From a checkpoint of a small mixture-of-experts model trained on Wikipedia: 302M tokens, 4601 steps.
Below are experts of layer 4 (counted from 0) of a mixture-of-experts language model. Rows are named router (the router's row for the expert), up (a neuron's input weights, with its number), down (a neuron's output weights, with its number) and show model dimensions 0-159. Each number is 128 + 24 x the weight over its row's rms, rounded and kept within 0 to 255. Numbers have three digits each.
After each expert's rows: "raises" lists some tokens whose logits its average output raises strongly, later layers aside; "mostly gets" lists some tokens that are sent to it at least half of the time. This comes from a sample of Wikipedia text that the model never trained on.

# expert 0
router:129126129093119131110158118127103180148178172115110139123156155169116143138131113151148130142142137182098119115110158135152116156154188109099107129144142110125095124129112117120117135141191158145141085093133128141149151108152118096121121113152153137120135121093097116122182138125118166089095122125120131113109159117131158123114095096108099108120110150146115134083150142137183111131139120145143170151148108122165162166129148080152091127102159130114118100118142160127137140104201116
up0:150089101119167108113142135119122131129160180140132151105123124121144131091121151094126129169150157160089088128121110106116132149139157090125123104161155125138075120116127139160124167187134135120110109081163140143101128152166140127130127101112124130148118107112162119118120114169120113133130177099191140126104120080138141086165105124086095168116104183118118147139105126141128161109121143151143151128107093127133144186140132062120140140096122125114149110140104136089127113110129108
down0:130126092130122145131134142155167127104158110184097157133133122122160128181135119119110131147133119166101158161094152083140132121141111178148129125134106132125188140092147136148109135098136166119109110140111175104135133165117106093091136149150140142132142150096095127100100151157135122132119116164122125130136140078113118174114121106087137129169109109131172162078125141101159136107096115174102091172107106089114134124142148120091115119126140110132117133157108086092081123153133122
up1:079119085154136123115128097154125131102149126174169114106178071187132120137117104121097136149133136133088144115162104125123123092102140136149159126152121149160104114167117143125118136126149153170086089123122098150151109152122138103103097144120083153100146171142135109099141079126098119109127094142168128151119118079145137145124127128128152112108143096125111125131168158151122143130142126131117091088111146185103104128163098128181171143102124151152114140138148118136133139127084127
down1:144122104124148106128134145135157129152117147091122142107122103100104139126130160143109135159142117156153153126164120107139123152100078107131117139127092129116159117111120101170127165130159206147114097144136143127119159076103104096102113097129140101116135140142120153120147126141144152134127095139109146136138148130115108167084111108127150162115122135142125133128094122101157149135120116137120134096121111119203173116185148157093109099066109121144076125114072145155149132105134187
up2:140138109123114088084088123126136182162093168105098162123116136149130129130124117132108105127147135121113115111120115146108169145169146123138169098119133143136108113128092100131146121169143135109109129166118128134143125139100102152145100119151122157172108135176149107151105113141137113150082151118093120083141162145127084150111108133145135120111129120130103137140167103111159123106142119125180140189123105121143095149098108124155060121143084167142126110158123123146121160184100074
down2:153194143082109105110105125113106133121143159092141113152118141145154190132144156175164166136126086131123108140112136106136125145148123135113124119113110147096124150161148143130134146126128124134117117138128154122137157116104137156103108140124137095142130079098131105073150134098095162131109129105064127112153117100130127141155153116115151071112180154117106156156147137114093121126170092150137088143116129121123128113143148075114149161090150110116129113119126072121186130166138138
up3:156135119130156138159139103113169149147074132117143143111129105133113116129157165138099118178131104124073137102114124166111118131083137095143127105115113117188081124111143110142147158154128139140066097134150108118156149118093098185129123141124106106091158147141124124110144122144162131146144127135149114111101114115114135130119115065154156162119120140138133119121096097152157106115127087132147075101135131172166166157145134106151147131055127098167116121159149134133120123120138140
down3:145118103121142112128134099087105121109156116122147149133153119161129139127122127151127071173106117135150164123141099107101120119154131135126134149149078126128124121113173135171172177085122119142125091135119133140138080126107101135124153109106089111076136154119140129162151125144127157133106098132161143092143140167182114098148124106153135164109153122053111134115081137100141135121168184117107133167132101126089090112125147138123145098126145145103147158144137097128122131183113124
raises: "and ", "| ", "of ", "in ", "(", ", "
mostly gets: "R ", "League ", "ement ", "Cup ", "Party ", "% "

# expert 35
router:155087127152158125151106158145157148115131094099121140137109134135157118138153117097129112104128103115134100111056093130176089152165097150140104182153133121090150115140151134144138121109134164058135139164145121124130123115104136116116111131183148128100140116148167145122127097120176155121119142165128126176137118100109142173137127093149105120115111179091154142131125110092170163137140133126196108132123104090116133110108113141112128132139157120118107145138132101165122103144102114
up0:173136106106149142118127090125119114161126114154163110117158114156164160078102130086147116134139139134143132130128110119117111118140128146173119104124127123121162127125106157172127109129102126175130113114155146062130081100135108149179149155096103136155153165129097152065122107113122141117151107130136145127135119109129160126130141067145142132139090117142149147120122124116142149127138127118177167075120098153158169123094113099135136173123131061147117111107147151099127111114086152
down0:161106173150121136112163146107178160112095101123144105093116142141121109147147139082098109150164150151133160111105170110113129136135106106141148135148141152108146138143109096112150072098109092126101112115149151106124100147090141167132137141098082123087134167113123158121094133119151145100098139144152135155119102139135133113149151119138104133134105112151159164167144129143119156055150166099146152158126149095098094127158128138100166135137120092124109136102127120113129100097151180
up1:145128137116136143121131120129097132147121205146113137124104157122141137129149128187141118133135129139108110106119122189101127138132099117123160102129156114111093106142112113112167090071121134121101125149144170133162121119110151079145088123151082114121146155092116149141125096151135082125133121096140117103145110105095135150181099134127125127139130131133103104169111087114120202122110124096131113154085151096116173154134152145168106148111121133167125152130130124161120090110178142
down1:151125157138113108120146160147099152138118148122185107103099132094132141108110132142109161137120127137121094143080123162116174088151108143093162110078116120133114121103116162103123120099124117102157090200166128133160101128105150122155158058119154135147157135079132146163132112098126106135142150114111099153132141087093097108124128113121133094117153141133142151170132088140123113139129143137131141076088137099112139121117155127126144141145121119175133154140166133173120164094113123
up2:144104117094117157132104102077135126085112104108138120077149144097134159151093128171136134147121137088103078082137155136156126146121140136116146126097124145125117132173122118185130097101157155094105140154137132131143162111161150124114153110152126138105075110127160132140083149136178124151156109119141138104109165106138124178151149134159171141116154123109123111135156102112129155129137121148161114109093127141127107135138114123110105080116161135112136131089097144112180176142090097
down2:125174122092135165155120134133102146160108135132119128144110133117136133090118109108108134116108093141167147128145139107168116075116160125147137153104124122108101122128153176150189145161136137114142154152179089128128138146118161121115131101083106134147142134146172155142120168109150157122104116107133090129113131115106152072080099137139112123113153175158106105119104114146130093126126088128077113157134153116127115113090094113153105122078122177126151121088117144127107160129163165
up3:139104135155121119133114165114112142121163127145134147126117156138165112148084120148091115090097110133127060126125094124158111137143132107142136191148130145123117126101107163125068100111127116150110131150121127166131104121167134136099106107145094135134129132155144147112131134066140155087127123177110146150150134128133101133145124112161156139114123179172123116149148116095123169135157128142156172084118101178092134103091106085082110121126165096136131133164138116165113128102104128
down3:155123188167118139069117139112143153121138127118097178113098113087111133162131132177116121124143112121108111162161128120165124105123135140128129114118096137155140143113136155131155096130121141092138159150143077113148160125068106148139087133123127108119129125115109139126125081132133109113069153128088126106112095143174136092168143118121163110165126154153137140082111127119096142137159094193149125131102103088134113122149133131099133152133103108179145117136126117162161108162137125
raises: "/", ": ", "and ", "-"
mostly gets: "″", "ine", "ence", "Born", "ity", "US"

# expert 99
router:127097133121105110092143114131144169128147124088148127101121147109166081108118130140149082127098101114128099070116126130146108127148140154117102113136105172110123093151107128093129110128123112141144132145108118134120161161142125117114136105114154128157129103142114163150145153101116146129083143107066123169119131112148149119113076135147114113159175091127099148161134135163191104177098136123151145110114092141183143181145139137178131137120127139105087150077120157117111122148117131
up0:139159114117173127115118132153091150127139166127128132117128141131144101083053122111144116113092164163056151124115152147132122111138104041136122127153154124113104121137093128145129139153138110125135110116143104123137118109169097175130118108131100128150126121161152110131182121110170120167156137120155080138119096108114129130088125129119104160160108124147111124144055177117123109111116136146120137148137156133099133128153113133144121129115149100172136157165134173142124142097114114
down0:178118123110172102146146114104128201148098157153100128098101125128124144103089131100111121134068130169125134126098117126083130138128146130105126120145100116130095093127131144130182070161147127112133134184112116148112152167119085132122157154134092109100115101160137087130144125138107140168143140181133143153116116143096133104129090123095085132150178153146122118115117133160133113111099130172142168148111144135100124139173106105145146134110143132160107141118134146136122085126126120
up1:116093122139148107152095117186140156157119155156123107153091073099156090115114124101135148129125117108113108148092163115137148149185097141135126097139111110120113124080090166122128117138138103144095125139136108114131085155135122094100085141155106188135157113122119095116172109142147155136119145082132172134188108162169120099149142147121084123135120119086136139149160128137136136101104129119127145139081155158135123141086124123126125137099140138106128151171173143109131125131134147
down1:110130150106133086193095143131150145170118136135116117144134141115171118141137064122089122109081126078109122131146116143148117104140088176090109136125172131149146129115113148167164161107087115151113093133099141083131132145105143157076142109147121137113124143117132143106101093086125128123094152079193132131110113161114125132132144136124107118122155108140151142160195141151138161118131105108128099142117128159181133146122133124108125124139072107110137135142139150139137135143107114
up2:108123130132122133156133113103066139142094119111128124121130134154123103128145139138134170122131139094150128139130103111120172109143179114121167066118115125121153105135139151115130138166167217103094085140129136152159125173119150139119129122178106156105134133159155111122094120161122142143076129167142104135146134112105131132129100097158099092121129085116138133149094115150139154122153106128081112129082100142140123153096096110118103175108115137171123128084125110136154148166131126
down2:116145111115113130202116150140100147122134100047125161105097150142188154095127129119117152128118133109173146140075120107124135109142150106129161123150177126108102122154094127123116150146108166121178140136138124164117136167148104106116186106100129096106127121132138129116120124113144169114124105111119126081107139098159111161146101136132151119073097123101144105176128129136124121136119118167131093141109136121139150116134144107107071110112130110119123173126173124163140112147148113
up3:095114093140144112107165098137101090116098125132139112115131153145177130074128118160112109130112081081084122100153121144097138156124141136146118133179142152119120114127109158155096115107145137101169131132132103142103137125080146127116116124100137132125147124129120125143151116136071101188113117089153069094102091177126153130126106141158110166176113101125082141136105153136152155114116130133181143147140154155103165102148138126130135142137148132136151193113120145153130132135138126
down3:156100121122148129115182098127129146133098120122129117111158158115180147109092163186133113114135098104098112085128170150135175202114129136140098129169091162147161127116105108116112098144135140131131131148124118153083140136100096097123165079161121087124104138157107124149111095111115082166113117153140084118155121160122142123106103153103129139126115107136083150130126096122113185126125120094170123163153136129123165140136121128141113120115124112145128176101135150127107126142127125
raises: "in ", "and ", "("
mostly gets: "Di", "University ", "League ", "Se", "Party ", "City "

# expert 54
router:167137149111137109137127071126131165125132133131127116124156118134170110107130154129111118093156080127125153123160082166119167134119122159127134157149119125126174113132086129125118121108107089135143125107154105120152122105143118137089142145114175140116137118122176122118148174112101097110103147115153127090077126131147133133099154156141102119092180131082126126113099175121155147093137187155140097171119147136118088146099089096081124096121114171112111099144128101155128148148112136
up1:145147172156146124142128111107111156156123116154121126136155143154098105155114099124110112146093144145123151183126081194113117088101156178142122134122103125109170148108090136096118112110115128126128103125121176113147088118119127167113104134139084119151124148118145117083144191160133137124143138129116112125112149160148156131132115149125129111113153098123101137114109107131078111122117124157065126151168142086085124117127135119120115110159116120132100189132154171157100086131156118
down1:116116121169126134138137187129165162162139172121127113091106133074154125140149124077103119124102093139149115123104136117107145117130130114133094124159100110164166159164154139134141086144130146114101157129075128122047166145097129133100119145128106119155142134173113116136111116129144167117107116150120135165103104143110162176155118117123089138133135106139100083104099092144162071113119122147127129157142167121150140113112131119139112092141119086148109136098126131141140128153164142
up2:108124130106144118153142117107103093139106160172171108145140156171144113079099124148121138094125107176134141100137114109148141147133135089120137112121093070096140113126126121091134119088129105135129134151181116093117129152134129188096101154128106133130133136146100092137170166126130117104158118114151126148114115158111092144134120146106113160099119142105099143163111121153179119108162154121096127122136145158120111123106118168135067134132124167143091125103166104160179169111145129
down2:137150108147147108154119128082152136151103155177105114121144122085177130090106123140121118128090101141175153137138109114096095104118168122130081136091161121130131119114162112119148092147102111137122156095118147081145106123130111176094132148173138113119101139128123078148101144147103136121115138152117157157141125118146128152143125106120133136154168171103139159129126111140121158116152106119162110166136137108076123107148096151133150128130075123091081123149163098162165082126158122
up3:124111127102104086152130100156162093171125101134146156135108127094115127130077089126192091134137125121140152118091154122103114140129149131110118106122124104109126121088126150105120084140142129111165145134139175138134114172098116143128120173122157112174133146123125111133124107109106121129134165179135131120144168120122129140129150157163148119144149159084177142121156081138115108067173106106127069123169176136125132148122123141099091176108127098130130147139124124096100131131139110
down3:148160208122097122150133119150129147155122168131121113149149095162114139152141138136113167150082150130127171121110113147121133109175089121147099148136129147070124150107087167078114132137126141129109125116088131149120138128162158137157157124138102135124128159096076132112097128126151136157164115109100116132131125103126118171107090080097145110116120168110172150147143127170127177115137087127106137136140136167130132159090120137120119119107145099142094095078136120109120131138102141
up4:165131144108147123063108119100121142118112074151111123184131096129111122122125113099098116164137142108151150117172122123147126088110125133137166154114111124145142157130192145116110159108108108138051133101157135159162124115104123136147149124122135144127150138117120141130139114085154128132092120210121122116146132115114092134188099155155136153142145076142147122140167121127112133116144102174133103119168152149119139128124103125118132151143116149115091117111133127098098083085123138
down4:147147137142130119104147133118145139095148081135121096111114120142142132136126057176098102119128122167157114135090134148125123164123145120130081144176115127159140093101132115105103133150169107141125141164130098151127131114120141149143120131126101147097175133142125138127111073116138088141100191138108132102133099131126125182172151131129116128139132132139128136150145064109154100088166160158176164140156123107145113096139158096110155126147120161078151090107101126145120120126122096
raises: "2 ", "1 ", "3 ", "4 "
mostly gets: "| ", "\n  ", "•; ", "qualif", "=== ", "ENG "

# expert 82
router:138173121103166103101130143125127076150174096145158123139131141110115132094110100131113114127141135119160144128136117139123094114195148088172102124130169134122136125143144111116110103103161140174131093103089104130134119136098122153148130112164158110136151093105086117148154133111131100115155103108129142099153144154152092123157137119112124129129137137097149106104113134152141115143123142090141109146123136135159097102148141132090062107159098192080145160138175132085157144118104154
up4:085160089111147099082149110143117088153118107140092104103128073171132079133144110115120096130090133127117100109125125121132163099156116100138117118135094073093140134151114125139152141105113114144091107105142109171160130129088115112155087120115118163109151121166159148153146157125166112078160163117145124142130154106139127106102125140138139153140146173109116128173119115142123136120147132109149151132080154136104137139142125150163119177109167165118153169170105137135101144149126143
down4:143140140127130126159144172121096153124118135113083092143128153112113134119115157133123148138136109140089119135094121128138140164131113137149106109147142144101098119150156156125169152128146096155123160127111141165162200127135114136176134096172130136139145144111101092146123108129087099132076135168145109132157106113097142158106092075127074170092083165135091143117142124142133153118101097122122107123181127156138077141150139112116113158146130101116094106104166165147127128115152126
up5:151120151129124114142188119105124115131110099149171130151149135159124099135126113133164122107175138096128139129107093149139091124095143122102104143112121109161155138099147156140176109097123113119123138124145095147087167161083116153108132083099129143099125112140112129172182097148096096145108079148136131105116162143124134060107118127143148151173090138152163114152095105158141136120082169100159126103118151128122153119142098136140130149133137134113089150090111174115130140131138126
down5:154155135141134162071129094159084150113082139086108143142124128120070154091123149115146102100113115136139090130153135159111133129126126125107139115106119097088108137150112181109086124121107139109105112128098160128167098136138121138138135125169138100126167112113135127151134139155115171124180134156100118106142139148165143132162111120123106080136135145173168137135115144171113127114138128175171111154112074119130138097135170163116142145160122131098144135151096137085131091106104128
up6:123103125146127145157117117106118065140128081142161076106093130127077153123126113112070123119109165122144151156136129111107123145152130139120108126121172132094115138121147117144130107116172093154137109166139152142158091105149114142175072111144122096143161141143120150128195140155089140091158104100124122136129136144113096165139142112100120192144136134097109108138110139119090145148124130112130144095150179112112165142103135117130091136153157149143133159104099103157141157119118119
down6:163118135090162137131142125127116126128105089152119087092148131116126127139144168196141111120106118122136121149129103133148134146134132153149120140141117145162177111108115110102102098136134120135140119169154125137139178148174121112170108146127153159080120149161137146098111089119098119132095148155163142120086085063130129116114137121097112116121112121118118113106120144135134169141137137135129138116155141103143130123144141156152143153165195065143074120112113083107114121080128085
up7:123110115136119109130134089132127129117186138102114120135138119126136122152101162136138127107126157175142123129088144111108132102138128113153122153099145104129147084142124163142114143158110116120111152114121153129145104152111078060117121122167103177117126122141121111114139130097140176147156091146094141145133097083149111117161133111131162095096130117158156149156134126143141165128125180127130128094099060181143130121150113108168121080110122144171068104108156115138137149151160098
down7:090156176086158140106121141165111106105099121110179141120125131131128082141141127148141087141122122101087139136130150164150114083121178112122097090151133136178121151098139132118115102119144136134117052134112144096135134132095129141106142146156162117140113115118102141156152112149113100144106114146137142141099126063122126149105151163111142125144134119118096136135122148147142151125172115101146152123114163098139113128106153133110151208127133152139140138146124109070107175108092134
raises: "(", "and ", "in ", "- ", "/ "
mostly gets: "1 ", "0 ", "8 ", "6 ", "3 ", "2 "

# expert 58
router:078163148107110153124169137115116123150135079077159086143121125135130143180131054137105156119127109161154119126147113137119117120119173155121123120144096118147129112104134129110108129087151077150096131149094143111149167134156106089136157126121169138159150122099123122113141129115134109126153153170117127106151129107087082123123086078159109131154111141140118102140116159098127106139146078138139114109122137130103119124093141169136159136136162140125089140134150149100095110171089114
up0:101110126133086145140134103134138141194115141110116138084127060098149143143151117155108147139097130136083140104123110117137104141116145124107143138136117075132134156130148174111159087093132121127111118132153175098138093156163117134172154113128119124112121151125142177183146163136107107130133115106115113091129157128144124160118162147110124136102100122141170155126125082102170124118136169111146147131165149127082106138146161109122109139110096139152132119123116104074121155122149066
down0:122126095119165101128146113106164173156124140129077148150159160157135141108123127140186087112102142106133107155163084096131093137129113161151098123121158154115145159146097087175113142175115139139175127129157117117109157146103120135099117109140162141142122139166140107159096119115140131126098111103140144139102125144104166097081142131131128127163108114111161126129107116115078126139114121115128102153085116109133109144104127165099083075129161127167120182127123170126126102118123131
up1:150160175122171123127127148110122098119094135118119156152108116094134110116104118138149124122132135174081142145142112136106099102151096125095116131103094136121145136140158088124113099129137066113122136173165153135106129138139103117153094137126184142130112144165116110079151124161143128159123158124150164095087142114126089089113115159118158103074151142125131145149105135107115128174129131112103076155182164099127102110158130104122145165170128155121093141136133149143092126154126138
down1:094078166143147137108156100137146144119138107132126128125170102152136108127144092167120152113123106124154142172107099129152153102105162109121128122126178126136139111126125166127115169108119151165114081131081087092143118146121161157136112146172113115105159101086100145144124147111111141111151170132143097118135136119110189147131123113099125137132110151150091154141101142143127092132089142148123157124128069145131139126117154137103091075129143141097159099120107096134103144097131189
up2:128104112130108150139108135104109160164147093136141134094128115116093137131126116119095098146166178126096123162142114142106149131122165102115126114146103098116152097109138088139120115185155154133144142103151099127133115088156130121136136139176095133140095167139153134082120072113108125142181062106145124122076138150131131128132129121114110093030133108120115127127115142145125100137161171155159138111123181146124129160139124130132108130141168118163134152148130151122119135148145111
down2:161107143128120126116119142102125181153140156141141099125120126169172110141122129132099133105160126108123139142114134132130192117125129090103133122100143152121120177145111141118164129122077165118131078140082119135106125147111095112119151104144114114141112121129136185093072102143094114145148198131103141121130101164117139122154109119137164084165126157116083123140114109094154160154136116154150128119145122161125136093149162143125165095118128120112147094085168110114132089121088126
up3:101127129138134145138125118143148105099169170165139132131166111107164162176095133133138163152058130138152094114155145155120113156110119161101123130153120092129118103085122147106162102179128100158130151161138163133139100130170105086152117120109121162085150141152113102122128123090113157139142118148144116135080124114134068137120121099116108123153117136121132138193127157140100122118132117110108155102131162104124133120104119112154120115079088108113122134136192118146123106119093145
down3:146177102142103142165134123101134122121095094093111114082119140133141102116132137122149157132142148153155138149127093124148119149141124118169114111066156152128145132150148141176097165074142112150101094116129104137109161155158111136113112131145136098120102099085140163124105103095122099133139097087103124124179145104115154116152159120173150143105074158130166142108127098133125088097118136113166127138131098137134081121131123156092112173162154143145140143093109131127170145144151127
raises: "(", "| ", "in ", "and "
mostly gets: "a ", "an ", "i ", "u ", "am ", "ia "

# expert 114
router:140186146125145143090129120156129155103098141124136097122101145117106171128162181159095116122118123120091116086121155111125134149100148122129164146131149165125135114173114126114069099092089126097112162121132131165159147101138095123110096127164144137141150074075090132157099105114107150141116105128139180131080089161148143118129150109101123154144137138108092113132100166139099178158127134101138154168136106121130112158141123145155147116089120156134125107119116124121098146137138133
up1:140146132167174128086160079133088131126127148142116119095101097157126120164169179142118154121088150162141097102161140096136126073108169135126161126145157116145089128124098158055090142131133137119096142083117116149146160132127128129115103139123119135120137098110109117116114101106142114132117105131118115106134116139145141135108108136129149178137118122092119111154152145162128134140161157117108083155123121204162145138116102149144122155115092140147094153112132163123091126161118103
down1:160104139121157131137124150167184152112142119135137136105129149114146111150139118115143126159134094114098127146145078118146160164094147127106077127115135169177115157157113114087112140167150107097156105110144108131104152131110102118146111138106158112125140139133109125147114154145142131110116110125144092140119159136119129145165088122109087143115144113104133136136184130157107096130117176111132085119098147080166140193137120142096116106111120121102139144074121071130141139163089174
up2:118156125138109162152129107142124146086133137132141106106137110165121117088151157117128105122099156102095198114107106143142099083130182133098153091131146101094118096144130133091137102112127114109122157122124133118110124089162137135102108158110127182130147114120099100104142141131044098138104143140139144137161130147108153117159160103141114110129139128140126137155065107111108136067158122114167150138139137107169154142140150138138143129142118105131163153117176129108130159119163164
down2:133160158126151134106140134128162137115110116136109156090121125137140138113154176164181161121152138141144155123115148108152145124156106128133077121124146116121170116120098090078047103125144146124146166149146134145145108169157116119149113118127164131108157104145089156111132130116116134139102085130121125114113118121102153128120171069129113119125096132152106107107139141144132117148131086142113126139152158135170113152132136118070120130133111059125095085131132108105152200130119135
up3:097118112120141127164149105095130117058108112110118112150090142098150161139151110164141139123153156150125100127121135109139151115111151130198127118141135155171153143156097153133149056147143099127105148089142139160116162127171133145065144163146084148140097106082109146088101108152122132139120113120102137121098119127132143118105111141137116131138110134112162102130133143175136147137132125119119123122080137103161144142168118140128102112130148153084148153133082105172094114155126125
down3:169085136102139158165123109139155101089149126113130121067192155141112141151103117134157103158122114148133110135152171150140125118147134091136132147155139139110129112127149088163130133168127143167137117123181124138107143074155097134142114108145113147103099107108128165118160166128129096151108137112113150149119108118056137151120163114101161135115093109128131090135157112124153135091131115130125128118101142089126141147176073115127138105110129161135101130126100130117158092101081140
up4:112140106122092132155124128139158121134125158097164071116147142160143118112087158180146118115115083112108183109125091120145113161117127100075151127103148164142177129183111146122177099126129111123126074155093104132153113078173124091115083158123135126105135120102134113099145155137107111146124095124098138113186110110132142107150150173113102142129145150126149101121129140137101134114139124100144132141130148142118148090145128171168085149135146141111148147100130143117137143129126104
down4:150139152141127131156107127140141201163134122141132109092115117126182154124132145161124101118138063120145169124156152107158099173114148106130107121165156094143148144155078123079123115074156157162099127129087109103153128167141115117143136171114184119128116113122126128112139123088124123122152109099113117162109119114124129126116123151154103124111124167144118102178140123105153130159128126113114133116150082138127126119105144143100103164145117128128104076086128097080126137124150097
raises: "| ", "==", "- ", "|"
mostly gets: "For ", "As ", "FW ", "Ul", "DF ", "MF "

# expert 111
router:127143096117145116112104138151135124155173146140132126137147143106146169126103153131150129112122099114150123144057131121139099147119211182156096153106126123101116151090110107149107105130132123138134152149081111106154120118173155125152121142113163130158138094092075122140138134098073154129080163131130155110144122157154131174108123113120097170138144155138131110094121144136133106137125134093166093091127098117139138107121146128140163136141160076131102107113110096143135136139164147
up0:076131114138165117133104113129131105108149148115114127138129133116134161154080127158062133119089149157154152093129104147108150137114096176129122163126144116097179132099114131155106159140131125072104111146121130126160065100132137142134132106105091108127141153126180135132167137074104191149156125083140162108120119154079114145126124149103128147116132125140101131120102129120090150139122147138130161144131141147125149119130115161132135101093140159141143088120091160118148134092170152
down0:120106143148183124093136156127167139184186130140110115137127167135065114183105151143097146089103146149171141110145130161119173158105116145155120136129112122087115134101108137100191108143145145095153120149116054122138115135125146129147139101135106131168123107094144110096139071089139129112110137114146126118136132118117135131156103112133121110105115096108148138122105121148134151155136131152145142117129133136149107106134135127102117157129099104100083163100153127107167134084145102
up1:090153116123121170138143108072123097147150146122127108193110180142133133118118139142157096162147126134152140113085105100113125126120115090138124138066097103123128128118135144123112110108123078139209155127109118137098059117113126141125089136127087175114157138112121121138135129091124122135100124099122122106188112178133134125102123158118126151145118104147119097115170089123140148121113143117113141124128134128153136133151172154171145153129132130156149177130118110170110124122125151
down1:109106123139128182138163125080119166146129115141128115114086120135128131073122116130206112109132124091133138120119123142138142122116130140126118119124135125144188156160134098130163156163154096163131138084121139113132137138147103105106164109106134138108146103111096143169150146133083118193056121083127125110136137112129121133140135168124106139110137124117098138146100136121145157114103131155146133092091106091106158135121170133158170097120113116185149114108126117122134153153139082
up2:132127088145191144167138127137130156112133119134166123154132179121109154126083106129163157134095102125118115166117134139162118148196129089095106149187115101121120142096127155119077116119144105117118140138158176124161128121167158113145132120098137142190138125138140097120085123117100134110131137116123125131123178109116101142143141149107132098077143150086085113152141112114135161127134111124142156077093129111105129103138106132142126119124169110084136114094119116096114142112156143
down2:144156137125120134133133130153102113153144110112097080127179126139098154170126176146130161113145198119156170131148171103115116140131125104094094077110130136119099102169126131123159143099175146138122096144127099106136126156087107117143136111127141156115093129141109150118112127070138104166160130120151138119153091109107158159156146144138145093126070147140145120166117165134128108120149156119138109154091159134138100119088122117102112119121134127115119105086167138107128097082113144
up3:112138125127144122114097108116127106186129159086121086136124092104107167129096144119103130122107123172131117144156090141119124130181141130176141137110149135115135077114122148133121105111160140124130121152148106111168104158131136122062117123112078145152114163104152135147184117122118118157144108135137127129114172117110135173119105117104119161100121105092116116155102147104124150130124128086138182135155155159145105104125126149146154174156120137105126084135067147172146144105122091
down3:132096135139153133144137092171085121170126135129108131115126090147152113137094113107147082126150107138155116156126135148152098125168144151109174122119147128120097099124106150080112119096101149121096115109139080119156141071127078142121162123118168131188105099121133101144145123139090121150119132131161118119119090137097147156140121131146136144119153131166123094103157137138126153166122121108120135136126080135143167149147127158139127105097153104132149120145118159090184139050128103
raises: "in ", "and ", "(", "on "
mostly gets: "University ", "team ", "League ", "series ", "USA ", "City "

# expert 116
router:095140086114142113138146107102136106108139112122171124103141149127095143151154155137115081092098106143167124173117138094180130170127110144147152114137133124114133130134169119094110142166093137131110126158179130145117109107144109104142096118091139159116099111119114113132146157152081140106161120118120068136144131120081110150114128143064084105120131133124129112114145150113082134135118146156109138122112147112168084089194151145155177147150130150123124123122103110141168128109147123
up1:148098123143098113161121175121123072167141142167146134134112148134073123113130120122143093152131103112118122116075157155160137147115139108097111127128128124156121116106140116126148113144134130128116147117157154115112106068138130172123101155135136140118158095130158156149109160114129110115130099116107179151140144068116142141077153135113136089156155152169112146146098137101140137136117077116111145143092102111080121141165151110073160154147130121132114132118118115114107186118178158
down1:150130135121106127108147166107156137103146093141138142127118101114138134157130132125102082129089152113124123122122157116158167071163111185123160186146117158140107139110101064116080111100150127140138090123134136132127155088115114150155136077127145165134108067099157155140159122111152109132147127146131102130140098132157131162126130127147151113116102130109102127114114095136135146172150124130128111110121123112152156133110077143093176162150161085110133129139100116161147144072131116
up2:075120098115120116124100163116102141138144116118134077111173105168116126123151113143202135075140124097123113140140140112138109103187154119103121134144134109129139146126109140122104158148127127106113072096119095145127093115105139126145117125118161145119155137174099120108109143128149087153161135133145100191100159171155110124092138133141139140102117137132137127127127167077123110168080130103116141127163118114151154137147097158128163123114113130113173079150115143148115115175134134
down2:112116112127122165151136146129081156095115166148149142123139138143136117103120134164145115124081135144162134055120084097119120143181137147139107126189138126143159140164108139087157109176121158144116096156121126164057123163135121127131136165126159160130127199143116124076161129164099136136104127146103142130137125091133163152097104131105121123113096100114131121123100141136099143108090072120120108140147129098126113144160116177124131129122150121144148121128132102114123124115116117
up3:126124131131102144124153098103121129133134137087152152151118134155137139129118099065105139127132138125130136135126091159116101124130183108120124122150113121139093146102156141161119126168101106112082114118127128142161140100144125129133115142104104141140138138144074133122155177155175123172090173103128074098156139137145143141123089111120126151109085147109082134200093119135145110123112142104126126179152135145092111095168082116150151160104161170122143119137124082141144104108146144
down3:092106153145106166133147117139138156137138131108123135152099105143149141110107140085103107112114152118134134133107116155160157113098138121148108110134152078146122092095161125136121091190094140130153140113162127152115094153146136173164134124101111110166081134117068088119106137129140111134141166132109124096172120103114156124140134159125121120147137133126140155151131119117137158097086134141115086188153147147105158116105083128116136158132080186102153133103134072118158103126129129
up4:118126160134163153155127113129121126087128148144101095139140111186134127151146114100093044156093167105115097130145169113118122131120112094131139123151145111133127119161160157098155151135156140116142100147109102115128100097091134103121119100104136113150156125129097131098152143125147101100157119135113134137168158072144163123104190133115107126123116129101108174144134111143087134140138132118144210124130135091116140135156129143123136115122161116085151087094118144141135149104129163
down4:166119151140151133123110116115121112157096102156120163099156156131086173159135192116164116147093121144122167132176147135155099136109137121100103194185105097094112088127126149175131144094103134130131141130135132101125143164104115113133117110132137118131123099125113137174147125120158169113122121156116145138126115139167100132124108113131088109108126140098144050156146121092113140116106134127099139141129122111133156084124137117127147160141110148128087103115090128129150097180106105
raises: "== ", "=== ", "===", "In ", "==", "A "
mostly gets: "\n\n", "\". ", "The ", "JPL ", ".\" ", "returned "